config = dict(
    n_layer=13,
    d_model=128,
    experts_per_token=6,
    groups_per_token=2,
    norm_place='pre',
    positions='learned+rope',
    rope_fraction=0.5,
    init_std_qkv=0.0429,
    init_std_o=0.00841,
    init_std_down=0.0042,
    optimizer='muon_variant',
    batch_tokens=131072,
    doc_mask=True,
    steps=3909,
)
Below are experts of layer 6 (counted from 0) of a mixture-of-experts language model. Rows are named up (a neuron's input weights, with its number), down (a neuron's output weights, with its number) and show model dimensions 0-127. Each number is 128 + 32 x the weight over its row's rms, rounded and kept within 0 to 255. Numbers have three digits each.
Before each expert's rows: a language model's description of what the expert responds to; "raises" lists some tokens whose logits its average output raises strongly, later layers aside. This comes from a sample of Wikipedia text that the model never trained on.

# expert 55
Space tokens. Bare space tokens, mainly empty or leading spaces in table cells, after commas, and before headings like "== See also".
raises: "General", "After", "ven"
up8:116135093089157157126151134111078129160103114187142127103157133056100134099166165155137173184164115109166094093094104130143138130168151185103159117130150152072154122203162119098084126136141135129135049131053099097135113121125165137130078198111163159160055170108118099111154104124162115067092116145121178146080182158119143170118184107126100129101169127146060115157091154142114095121111
down8:147127089160117131078140091106077161149135117126179096109153136142104088182112160123100059121156164143113184099121102127151171099166123089148121158134132102104164099148154141109116199098132123132100127155145139133132140145173092143166115157095104074183076114210110092163075113107116117140158108102168135126168130126160115112156086177146142132049086109100175189158129119118091133015168
up9:130093138127082123109102177138146116169154104110084095105124147114088104154110163148134094137109142205133080119115177137149158133098153105137151149063100075080090155159119138139137126140165210094139080092117131127101082121158190172125115096084104031210127133109150141153074080139107154168119128167126204108157142168092165086149177144133163131104121115152127168121129089095100147173137
down9:130155117170195139116143155115120157094139113138128139085083147077041096130113103152131130129111080061162118142094121148145141114101096106129114114134083193139156173166133144168171136137128097122068091103102137141180112116126148079165121149107129158075142140063140133082123139093138211208115207108137075145062126106138139090125118173111150061158139139129106142120129168142196169126144
up10:124197112039158093079159166130147081152120056124082072144150107132141141082123120070205131149116164142126130187105135146189140121171093169119125114196143096209155085173138056127129114083111123100222111124104171116118144161115137124162127147165103119145134117127138131120166139064151123143141130121118101104165126123120180120093112118144151116077133122137088168104117177097104128112114
down10:092154167152093105165127054186135150108130133156137118085128071121127118090169151097168113145117123164120091159140169141132164200126070147093155139135103091084121103116115144097148082126092126151121113104099110182127140083134122113140168161096090147128094148088104110136088204105050120167127155170202159099095135154101119165096106129110149128086150140183147085125106143136154100181232

# expert 61
Mid-word y and adverbs. The piece y inside words like anal-y-sts, -ly/-ally endings, and hedging words such as not, However, may, even, still.
raises: "t", "d", "tra", "ch"
up8:139221086097128168093169045149141121119133111091133129126112099182104149152172084105184176092137158113106057060189055160108097135125129141131188128135136144173116136165112135103109116090166117154135115119066135108107111149126135166177113139156068176155124086096108135129150145082106121154110139150073182083117095113129094095122121166111149169112140143154093177167081164147147100104106
down8:134166081134152155104126135200146138098137115167127083113112159128157124082157079148104110195122078108197087074150106089089144132081038150126154195134145112119118123167076088097175187089133095132096104134139104069121144166117137158136188162131087121113153129107122123152117157116159189079161114073184128137138137164089071117145114102137107118160102179106175116164153118175104121135128
up9:095121130099089136093140137147151104126095097106166120099166100088094069173159159182129147156161122055110094167159094112187158130188103112096079142094156113117151169165186117186100186148160139159142184148087076066102125161171120084123163098151161174088148143116097109114185135136101112118148103143167084170103159138128120069097093132184107147091102148146112146063168118135124136124107
down9:092084206166147100111161106125100070094166135125126073107161153133091099116149120145057079156113108202147131124114166123117170163082094097146109164110102163118123172053127158096155129180186120137133122129160152231122134115084106154145178106087143115104109139082124123145174119170174107109117108168141134125130099124115135118164116137109126098109162191120069181066184121111128116103119
up10:156119103158119191125127093128121154129111096116084107157064117143142094097177144145137095116184173139080028097141078172130100142147118073125088184144065112098131125133118149149151201082117135073146130126152176174156122179158072108115081097133153140118109189120118162106129102072152145103156164164121115133105127130082127126117157157124094184089152182172098128129059132121116145134182
down10:158119092087123106127143157128118157103066156132141122119116091096145132109078167103147143120099108125124142147131164141113078159137185189181123107164148118102166166144119090142162108166187140156049081165114144111160123119053161103109185116087102134085046125155147130169079099154109133102131131138125152105160100167149150068149138182119215146092090105155137105142151169171114096076065

# expert 60
Word-start fragments. Short word-opening pieces like c, st, p, d, ak and words like end or met, as in cycle, stagings, kayak, end.
raises: "ate", "ist", "al", "ating", "no", "ver"
up8:116137085092179124110181162095191083105114085140053071088106152127128151155138058157136111088117111154177124120164163210165088113147161117105146146085114101139137101128112080185101154085152061147155096177130131131108125083182149119159186143114154126166174083105173131166120105146114126102118152174123095206135081080121143126107153137112155146130161088142157119191122149154128123110114
down8:105200124189142139116101134127076094119064138145168167133144135119164164163164102149165164166162110120161073116102082114063139130130148113072073149068071146111116107135119109116154118091145134103168141167114092080127118152147217105124117121108197105126171203086149152103097149115090140176079124184137136077109150157123154112099143132154114170084120149116190084130152138099110088108111
up9:122149058134059142161192120133137171126123129088144129199086068122076122103132167185120188117081157086138128122096107128143128065154162116133083110132174081109124143117118131123094160045105060138120142202138149106169090122160073142150094151131096135115153131130160146098129122168100111120147214097145085169143171138163157088109087096158161133155129141090079142103140163129100136139128
down9:060141079142130167117157149110080093174121141133111103136186134136168155137063212096088096132113138101163155081135161168087163071100059129145177175117152121135154184096139153125103142169148069105097109110126131156177156111147121137138173069117076110097115154156184105176134124077147149124131147115109159077139100115125137105138102146130051146111164190142128103111118160087188107107107
up10:124100166051129089095176133103161158177118122105136166143036079133102113159101125121131120140122115128088176111085122133190145137101158154128129091128124108079121104084105088138119069091145154134144109158116139121171136159119081125109201120106129150138161213165157216133094118121127128110107126171137102118137163149127168098124098146131159089136196084132132133090131107121212218132108
down10:126160140150137113097117134137167107146067137134159094134096109147105164081121195148041119072119100150162115136088162107130193102111144173166157137083160126156176100117127125085180119113039141082127136093134101084117105147140135174145108132122178132118133104154133143182095091166147165159127145130159121129139146077106126155171084169092067159159196122125120116083159071141086178057132